{"balance_loss": 0.00339, "balance_bias": false, "lr_router": 0.000438, "vocab_size": 32000, "norm_eps": 1e-05, "beta2": 0.95}
Below are experts of layer 8 (counted from 0) of a mixture-of-experts language model. Rows are named gate (a neuron's input weights, with its number), up (a neuron's input weights, with its number) and show model dimensions 128-255. Each number is 500 + 50 x the weight over its row's rms, rounded and kept within 0 to 999. Numbers have three digits each.
Before each expert's rows: "gets" lists some tokens that make up at least twice as much of what it gets as of all text. This comes from a sample of Wikipedia text that the model never trained on. Tokens count by the router's weight.

# expert 11
gets: " |", " to", ";", " /", "|", " from"
gate0:602464537541451526463555449536523532499525501498572458455603453543568481508577556516541488565411429511557443493466560456443513542558547547477490513536571400538449483497437476480489549541566516513453423522615428467541561466470457578494556512475493483557486420461516441465470607443481465501555543446461471531506580501441472493534490434500458439422566589480506560511574460522469459373480
up0:578506585465534523532456529515459509540502506422488563455453430497493492583490554620438535500593519529460537499506469510493494423493392446485455495495466551560512521470506498466623518375318517450536588571429521450448490521508565542461441516529546517539461491521399502513601453556471441619504516491541508438541575541529432477506543540472528516688474446512497517519433552468500461559447
gate1:485558551592474441543558583479565524512484528524621536549463456539559589527412496487530501524489450443549539448569455508445464511532507480527413549525475519482611511531475544431666520498439473415512531456545426428479451433560561524446471585586496520522470432501457475449492580571562571442535508462585472425487545570408504442599561473559505513509592493472476439533513463461620513452541
up1:523455510433416447381535510438471566425531514532494426412483561509443475412503588565531456469482542507508518496521537534509474399492442546459494524427531489476572569521535488495469512486455499522530470473444485543464523490468445506581465553606394487470461458439523501585523449455452592507467421408396421579553515514533538525504521478493501524384504491501469498536560528423538570439465
gate2:515541507488334524503478573447520562531522512505482559515559455476527441538502477527451433486540482491473477576471452451443484484480559497529523419539496517495462552397539458548530356356505425512495413489456423476534513376522479573521425531452559485531517560459445574413476474494540502478500502428456479530519468490511623568458451535517365400553551436526483567624461542549564474458556
up2:370478475460502530476486458442530513486490417496517529498448536475484438480490547450534551542524589521527511505496481514552523507493428574501497506489509492437525532570412491508614443452532507503487473613493390475438503514529503481444448532504524417476538442483469576572470486403488523526522536432454379522437545540547579377530544571461637502530527515458510465500518442477589475605511

# expert 16
gets: " |", "N", "S", "E", "W", "A"
gate0:550443534560476501489421443467486561446487435489586462498526578449587435539500473432501502485538516437595527507465592535500497510543458471525517427505515532472538467588489409515556559480455435504538453513513603467452506495543589503499468570528490429462500412610467454468461512510464563348449440471474455463616538532507524490548500599481567518492539488491419586506489474481564522437457
up0:446488606493398473536551395407504538526496431525559518465475524487490462521515569477576506557533468496528474550450538595480496550478511474507517481478459525441572485501473425496503544442428574528477468424534571495459538556527493478570578509434506588421478492532543504507506466479450524374617483547472472487574514576450528454507586459463463495450577386477520591526500497439407612486510
gate1:429550503547460447519488568529399538475560460475446464512505516506545555406554550454488511511497500471482482540526569418535487560500504570488426504440526453527447447547506441504532585413442434503529436525507484510520505512557460472497509551499577467552474456543610548425475505530508536558425526472548565479599480530506513504553411479448461517379476541484510520465507509438526595478482
up1:476451478551503461553518534469394564502517435398484364538543562465532473484541500464504477547495515556553436506578509493608497548457475529576446587545481510505443514493546484486558437496515428545453479476496426517426445531455462483486514438460533456502521453514567481552480420405471533460605536475464439516491580481530512413433602471505424449471366528525484478394545490516515510469498
gate2:454540462582464473528533468506566480406533485461458443524545525499415419509542553525410550528459525593463553469475512472491500590477493505531507514487542498429546454513449503531530525485529568571474532541437507523550516483594476609548581448430484493546557501521431509539506501492383549494492495480504430507597620556520561426463435505387564513460535449448511534521486464433564567466461
up2:480530506508439528475475446512550449447608439493488545473463406569442558433504523502469589557475522547569573487601525476467481451512530523505474442417542493539486602504459475593440469477508526533487473500545506513501483565573585444409509451460467463456521456492532563488524448590536549467571533467601553396503491388591525458436402439519450540439507412433448527554490540436504449478516

# expert 13
gets: ".", ":", " |", "-", ")", " -"
gate0:509562627478464509545548508534515557501410498468455453594387483532540498509419477527555517457513494592548483561446473500442543490566477478540499553410436443498403477489594461482450401441557460470504462453462424427398454440482423553562566481501481568461574549470537515414506542510462478508520548494461514508473460515529483440515506593521545522394442524502481486550466576479385565430425
up0:506432537525520508454502528522552570532580641412499545449556454509468538415550447465452473537502451455538538422511518531488425651516486460486527505507502631527608502525434453417564541544471502520438583623519578512506518528459538486515483568521452503519471531528524524431534483480565508528506530447494474545551550562488515462458607476547462459461514486476501544456618536545574518469392
gate1:493536531483570498423499515454578505457630479479506490491394516467581530426420471485453615497526477433428568516478536460448457455565420509445454466518469504494529503549464538570478590589586475372568482450566486514502435534565430541544481575496462559572523521566514492504569528556487487535597429572512532536433396463531417495509490499518446463419460530426506574466513490470472493419490
up1:428524469481373428518468565430531566474406466499521524504450491450531533384474528397414591512424520539342533454522576507534506461580409523446520470469436579440435535550482428560534525428527416504571536442508484428471493475484484558518499507447500575542528419443580454512464594551497513463552472463525432477401436456472460466469509504524565533424483585443449511504420471383599544493458
gate2:484518622615536487518556541481551499470558511531528442579500479489525515571529579560407415529460481512374435501534575462525453485459440497630572517511521516511505497452511469455560455487560506440568556476508513492415503517535458592476447525464537497457482451522551521528507514514493495459533561443553494475503500564473549456490484527556550525394464521488425473520568489363552578453537
up2:637552407414585545451450526517408579490556501495483573444460450544504515510549464507477461526512559490490456568483423544541481551477490503522503572464559428536499548555456487465490447415499508532486420435453499545516466399486532439499461450570491477540568485480498462528420550606497477544536446533499507455466528486507555473444482534417476478499592520539488479450529439596475533502509

# expert 18
gets: "\n", "==", " ==", "===", " University", " ==="
gate0:518499492495443564595526440553570470545478518503436546525535449443563400549523522425484621445574466506489492475422468442511556601540512533495409502506575395448549480436501508620510574564476461475483414429458520454431534497543405426439548422482564499619475491534482576468482512530494503503608584429432449569542556533471551474484420486479436473469548527522544458576542559468430600436503
up0:604560526506549438471555406453554489519565547509493489554518559507482501599592394542563514521402511508508458534503456521528526589553530463495461530553461437511486512528550472482516543556516499564486482434472529549399494454478485469534540475522501459535457360540426529566513421438446461522505555591484502433532423465397576465511473432518443509507468576373541577541474511464509593547485
gate1:527462473503609521546544562480550508556508511506521521404455443433514581458515470407419399573508379498410482524513575456588421531491453526533516511498562421460503567497488575541443542504485551389526467571552474403557493521478568529530557532429534465460448537459472523547499557559409436550497446471512525493441474500478569459461474457517473426447434398426534481436450519482419532502475
up1:401607516510553467457516583478482534472620443457529494512527467501516553468525492464575532439426542492579485526499489547538485548494486477516488466556449624448586432479453534552504505438431489500451548478454429461554396487496535451532542653465456468483441507466453568490478520484443534525505587553570414494431497527541530515533521437586476477578499573462388535517450394455492483529506
gate2:432471495394479516486538492482371544528563487523507454524487439492503601453493528475492513568459480454578540546619485572476592548455432482525564482532491546477542553504408428466476523462475482529487469550508465465561448470472526500517527594457588521593580468547504545522477444471530607604500573490600430501450517463522494465433583544539509497487509436580442590569537509511478506423548
up2:504405467510493461433496538411402583451470470576495422546539471500521520501609456488458511505469491442512510498623514534477494498582501543549454562505579574619463523511466509501410453424512469574509519333505496490483477467522575475376567477457490541505482575539431458541508561528557568525493483493443509430515492468441446478558443528503498469523565496598437551471569549464380550485428

# expert 2
gets: " of", " in", " the", " on", " at", " from"
gate0:521550486484494529518450465454489471496488583493534498534483467548426506508519444437483543620493542559598438466485566579551554504457516517505457483564545495532465496515609514465557466474516397462456618488528398462566555449495465440612415524476499560540544554474564494457487505513454443472520542542504545511534513403455452524526537476514450438475511481574480507535576487473475534425437
up0:474436486461521510496486479448475357495496550517534568496454514451433546497523467589614519461521502502529469567524407513511511514570449452471496545468469500478531528534505529536411411640507399494536452515521511573475523516544463464497535414521493419482471471555385556584576466478603534510482431473486480452485653481510493473580493441474533622457592567423493525506432509494540488564538
gate1:495564397546495539543388559481432568469586472576452554514513485475503495506460484494460462494498486637556469480558533554452487483491458541493433456489428518490442472382519548503485457447473489533515531569468480344555492501578483549455518545534470395600473648514399475506543424531513482535568540476530478513347453495555464527496509552548500565531605556568537465577466456550495509556467
up1:570420587506512652541605611501559453477497526447548506540491543494481560592482488450419393486509526466477491492587490382512509446612482345525606468485565444502566450552590574482551513498507502529472478472506434607498519445484425516553492512513525508478504508487510488495604509444460489468505498543504573450615494562483498491611536471509508512525498512497581450497485532505503460448478
gate2:487492499564433605486514547465444555435445542501490525500531488490552467481504536489520467529573469533534505543547530471479448473453464587441478561476508469385443472533485485597499490448555530531516414517477469546494437400480489504539582474411543572478516492458476477428531539446577534629561498460533423633559492486508478550479492565574483427491440613445522518439554485560501429512462
up2:495510501476472500465532425560447488429378499549442468573452471572528488488457439456502499536536387479535530540695477489531513541448445489530536568503498446449393438392577556478452538461497489464440425489545516487562529456462468540553532491504463486477515410468577494402570464484507513571483589556509522514518445518520532501564525419451427426494569527367509501504501403495376491493437

# expert 1
gets: " ", "s", ".", "-", "z", "er"
gate0:441555497428415583541417533483563616512495447590594570489525596567539506492440435627523482511497557501500567520552488508577488543514458579512633486565592474508503450496520470487515478513451511490479463535507530573503507470486403487544571481540503469487429442509503578415438485528505412545467546465461388520518494547518511484528550556479540506522439533511528441492501467549484412516580
up0:449471491557484464430545457554498601528573497426535555549442423488528506468496550461478506566540461541489402532469507496433499441490515438601476440518448441531621559388480575508506551470486512451427424560553523540539562547558518569515358512506491512510522474514552481526522455491477479398531485465511423521492577445542476439426505531445521532431458542550502416528605522508465498497516
gate1:434577523412537544560432446537474500507525554557500562559519494466506487544494494466552559570558445541563499518430506566565473477502526419482587442454555510498523486471540441530392447494539497551476545563509510496497624586507513442510577603433454478514415484539482446488551448465458511483498505499488575498524488478550630458529583530554525504546408550484580495525493490619388473550472
up1:448486484462535436469496447496567503585463593509514504528517395479582477491513537507457458549546573527462493504507558482481402531480504489533384415505552373489609549458573417514513484443527571517493547430523561496459509512481491607508422459476446436555543483606494481539466553519463435499456493444603458492424528446498528534480490411575571538499620472512448513539495519496452499580523
gate2:477482478448568456536566440501500521450511524455465428529491459420483527623539622458515509479498529470528515473531467513399448489422483481530561578400506512612600481604459485587544463504609448487554558504461520467388507518544425492499466538507503504541551493575483426546381571480497541447528483474540557451551553481494525539498466496539395504475549548563492552531531449532501498451492
up2:456545548523545511507403538579511466498511498526432454438453468561486413442473512575387474422536552461513532534561514443556525475378433517526428546569608533400496510498467497457485483488434453466479559520558357504591520498514516484526559523489506467448561518492541596514516548478526494433490405536452536476568440448583473499481521520539458615460522490458473471451528469424570533583455

# expert 8
gets: " for", " the", " a", " first", " with", " his"
gate0:491463456447594526515553532530470573485560461474562528495566529489540402558441504483420543545562484533465433511514467591575435457451461525520470466434426536497579517461506435513491489503396479476458502450579476540479577497480525495508463555540534478503659425490567426500445493476559621460449522502418514526507492375447470532479465543413480469577522558528489549510609523495477477492469
up0:489545473505479498524523493433530492458387501502446512510485580440586533513444464469490458522500603487530486485469519499563477440524553529493573536504496532466501437537527410424583485510486404420502515547403508522484461519620509518466507535537483510509631544491474563445450525460448466625495514524520515478489452495464506528528464498488412477493568572499429595430450480520597567455435
gate1:438504480525548427480510486530577459583494596535555449604484394524521522477434494587561418529552519496495499393463541494562526493519485446529494499457517570455589486464501565377492513484488528470559532508397549642567506558502549491442579554440487439517490486452463565523558531419561479557525551448511559589583511550474510532485520558557362489429511561478497519488506517395494486523431
up1:440519501462571397435597467496486468482459461569569510464561526464513623532437507553500503605504503425592435533429507523509454516448531443510557605452503492530589464496511477537521493483594577577475484633493428350493499520491549457528527559449593549591487446467496479506500596471510549458431490517593407465473458441520535560493554504468502507541548474549476433524518584497511488433455
gate2:531496459517479520495399417609628452521455573534553447574509498517480409559586466516536547459435621523555531523543541540522552518551486464439440487527512546533552435566487488573544452569402554506541571540514534456489527495515549383515536522532454463466487560383456464442430470556488410547444511543464462449440582603534442445619515468560499453498543612519530562424487514398497437499627
up2:461491466481553558483509537489535460517533533540407528500452446565532488488573516428486506445457526530468557442449433517383485507438500464408419469482516528518500480535505468454540446465468474494520425470407426462438504495493513532463508515486490517552479568549361487459497464516507442421551498499556455549450601573595590439548466548439470488550487455516514444567453481438466477528565

# expert 19
gets: "\n", " |", " ", " 1", " 2", " —"
gate0:432448481466537499516519525459600447569499537538543553562500394563487591599505513599490539551569472474523493556447527450457534520513552546454556515459548486423472452568520466469464529515483476484530510496512559545509505464551445446499481436480488495551444495533552537508615468485565521427572501485500547404446554521527510591457491539505474513597542419487470464525456573502533578592583
up0:527446476504501451519526578434466495545431483570502467491600483410428524547555511552571477458566444473460597507425580525446511550473493494495520529555501454433507556526636520466506539431480469495447479549420519535479546434580553487437515457498508444577575670476441562386550448439499532418472455513511538518507522542533509526353506493433502539423468422451516545496341537565456540461530
gate1:554491427570501531578526501544461512517476479446508481465499523504581472513448446569409497491498527577432473437551460522491429556404471549489513477492547479440419507564483602524508488502499518486445471490587472505552498493535474457510503492454530464531530516492476507548474534488462523540550612558558483624438515557414437452566550479571483496519487591563519491460443500434481470426517
up1:498538536475553523478510440542573617461503538549428553552411559498452481468512454497504456467490475513592515581485507461482500474529421453430560418474521489520475410501505478479514487544468585550627490433416454524566571504497474574506550487443464576480461546548586544600491561467476508506541496491586526510593579583469525510521493445542440490550555416533502485466523452511410447543370
gate2:435637433508533490444524421422464524579614519546530472471463466552583501450479415544549544610459493608503556559518501574454464461418510558423498415510492389525529526587489514514608463493476401502474437441532457439512466491516512493419565558499524524416455450481563494396429558545475509514480494488490494450453482533500538468513471494502448509555446489563414474492494503381509450487573
up2:515587615488519528471469472465560532469478540508494534459489447500523589432566384423469587470512564501451520481365493469463572424472505562533489400479476544509466474493511471500519531481560483445488525474455615653565482477528434451486424545514442519566529532613481466484537444522423577538485426490539526541449500434550511504557459442479445492420468462486480533425467524500451564431557

# expert 12
gets: ",", " and", " was", " as", " by", " is"
gate0:537427480487519467537439486434572469361467450435549503463522515580513561578517527535535510394415518499470531529508589543494466556498531425480637415507508494503465518488587507524486543522527442494483518504507512458495522534508459588491458499523350487498441592525584548426498436525413473533550459533484488464505480526503496568505496405419506520494431475541498562508448518457407545422529
up0:475461447469427500560573553518561490631470457616499512520461502616605583448480564537493517472488480576528498489538472452499502462612620502447488538431525468500479521530490410578486476595472476387528440569502427468527526427443535352507487522399481464517534361522427427447540526695475589608538451501551436423473493462502451443506433544407506557424551485492534491542530607507475471504487
gate1:516517535514460385380477526631562554465549548543538572504494515518499507558636573508470486570496493496542514460456538431458527454562569470408531474558476545454587467522515491447504456559534460483450532513455541460664597485469520529462519424457496496479510446554520576533517512396448432449475510536529419549473498551402432369591482483640433538495419523555545633477511474509544522571495
up1:450480439424388463482535559552523528500530436485594525582502484504474535541493526568534476520415536481551493486529586562528492448525539562563563360496458493510493480541550473547502457555506445458495541462416504507595629484498463532539455464464329462483514563459578640385442512466521473507538503493537517520447509554519420426534508606538483545537530469525486520479493467455516466450477
gate2:528539426515572443528504555539477437545492481493532554442441597559551561519469539496430566564433454496484485437453497487501554570433460553443438522469401519509512494558443478455524517462549546575492500561502520428527495503472480463430499495508554469425449501517423424528481456510433566369444533487502394370624488538478363488509572395494392512524461611469417544576418558453471498526441
up2:540477476545462499457522436507544521441486522503399431503594450492589475514484527500522507507479520500462517478493550486498482537399515442459532511501476574532490643482478519496562443492554450507509567599518582515441532446504483506417522500501525373486438444529436522498524523493519485546550567469535533488443486544369477399507509516579462382523538558514522519537544475555464498529437

# expert 3
gets: " to", "'", "s", " had", " which", " has"
gate0:572433391521518496492384503526486483531475551499452493580492515497641431479539562479510559413513494457597538546462510488534604445486544551492523377484554462489445447556468538549561513452536424485526511515472526523554518480581398437473544395533553507493553578550490494481561536502472449511539478492538583559522494521494481502522482433515504559490430524497536522555428526543532464431548
up0:475510502391444511570500538472459532560525505458449516483675587403558489496558460571480535475513492415472428458490494558514431587534508490514506526521490521499491569556562556474423616432583501474488365463592468520510529499515438459463525558554568528501516493469412430559528515506563514421441454414386428495528507379418447432487520558434501558575481455489488457522549538493440524536518
gate1:478460545434468552561497464574477575489551561446511514523500499461455418468469383377538548521519453487531546513463468500503553471472476509595533481477444477527503538555542556459464521516464524510462495583392404593430483521529530473470542527411518452516518449520497513461474531444534537521565489466473519462527513506495472537430482607462419446433491517499563509403477623504518522405478
up1:442514525442448441583474498432553492516471503485517577592421492564520506477451411491503463455539513531587573537514475553379456466610441539556557567584491526488562479473458503395536536480450517538510558442486540454528447485499566457383489488529542518542476475494508494374508417496510539460582545539469459432469456465568539530454489349502513543473602517516490493439505542521499497461413
gate2:535475590574492434421501480531542455511493499432494449571549621438565494509589526637498478474452527516423518501461526450495563507502553460555482486444453523486481524531478534535519497349464412460580442548539507429516584503468468540491472420546482457482461532497520524534487526526415551384532640558487494477593500475503581495500521506541503463511436463565575492544592501470539476474466
up2:521474517539512497496505513441550564457397561477569495422468448552566405530477475494416497492514544457497487453559421524590508537429480447531450438513560568468546572497520510565512599591408474535510553576489424493566468546486644470406528526540483461544431531620485513464514508557567463544525512511541548473447499543461503475516633522570462603515482583568538465484397462492452491502455

# expert 6
gets: "-", " (", "|", " \"", "==", "==="
gate0:549421511556608526494451497478545533519408552641453421525498553429553448536505455653529442513586529545511507535532507496586564433470568526473490501522604584491536538518430459458455655587523442469606554471562488478462501522402478522489501492453560406513472522597403524567507519508499514491533463576482569572496484487566467458513473449440472499510471523545543538426521477482400440601564
up0:607452496504543535569582487544468514449443522425473534443459463503553489493559497483483581560430553528398530495477414500467483415507511531476454556502380496466469431544474511446581554416546506464475529488423592501509533512559554540496520618428469597489507566524544497409471479484508520581530542512604508430478524506527524538466583537455576499493581468535472551565384459485478416462464
gate1:622493530480492501456463493504482497469590539426492449467503520522498439486539553544560425485452596481512572573555466490500454475464546594550635448401587553463474508509428480509518450484537469463578483486504486514469390508575563511489457521478524507459491540446530434428506465500517549570562595454477501495587523605513435571550427495579504409601506547449504499519456464509553534547530
up1:442531468470594564522547470553508515492440492510541494455442570386556563576523474543429575468530495548564482415517539541492475480505418536454535429494454486506575469447558494523526527490446513479500541473544564550506595431569505552480567536530499506514525464477573425461460463492503483421505485500556497520443563509413482501472584504446524642496598507501472588588516543525484479354504
gate2:472528425517601431593525526445540500492456469484611465489409565505479458543546493461468428459506399500428520490491532512467581649378493569469450548474567508524582480478543521635498464483516517551448469514494382514515500571486497397540537531449455500444546480513563570476478534586465527528487503489461437536547406528443431428393436565452419535453564508553520429458496472525496549441500
up2:397526414420454529458559487480552531528431540412598481445444463507525540557485526532400467536464480544472536488476525456410485407489482466529473524575522439449377522515541495549507428488464560504548477462482534455447581536527486515433510544418546512470521468511532439443540455477507420510509616454446434543526585464473524510512482423558442475531534467535525559548510508520421428420558

# expert 10
gets: " the", "|", " a", " The", "The", " his"
gate0:587484395462452556493439542488498422486541579486471473535349465499480361505475427427591539554582493477489567561563418478427533493469508379527418506464539516491499459510407522460541436569510552451438483487481436418572492497559560537522384523426419553573580447528507451464515446564479538565448451595505586460567404456481533588512457532518419458462551532505488526490436491497477412427428
up0:508546576502428523552469491519423425495474516435453515449537576429508541545415444560453496478409504519515481614431527463485511565463439483462522472481499541583542469532484581456426492429398492474572636469514457518509517484434483505548498482421444493476447543485527478439480461507477419422425588454518519510606474506494506483548484426534496404410497469533529417463458561523530438546483
gate1:536400424458475386458406516494544537537468472458527534505516490483494468484417543509552437592458446509554578545523531452446540516436534440352498639464609425463488542470428467537524433447420446482433528365464420454553452483497522521471518456459540486422488532510484506389421506498470459504488517484540498442522476532501472553514592413539496538520561487515475473436500426518433583432533
up1:454480490519489570468512543443526620473472506417489412495538438449514467461397462479450568540438431497467543492462463540462497552429427439454453583477556445522503585519536436408535557482463545424418546499504481449611528523509518499499537549469419558488477393449486456439564552537515418588498426534574514542581452444453473511535399509507463518338429501576439458508538525475545475476467
gate2:509582521539514429550480459458358528573508454443547496558484474533438486503533516452547491538464505481613515504520485487440497431529482623462480512564546479524503590471505509480511433445462532497535455496541560516422521516445607437562512459501459511493528438451580466465564477508596485446489513469550514492549546465475566479573448430497569384531505543438571578498442413579527476457498
up2:511567487607455528425473447446426464508520509526543521460511434559528536439485549526543442530526602530452484516529536483499471584476523598483525467492505556562513462509540446494519440479549469606545582525521483513534504558463497448473542451557535575511504540532539419538538615497498549500474488500517437482529537486433515458485539529557533468501487514492502451447482472455527499464532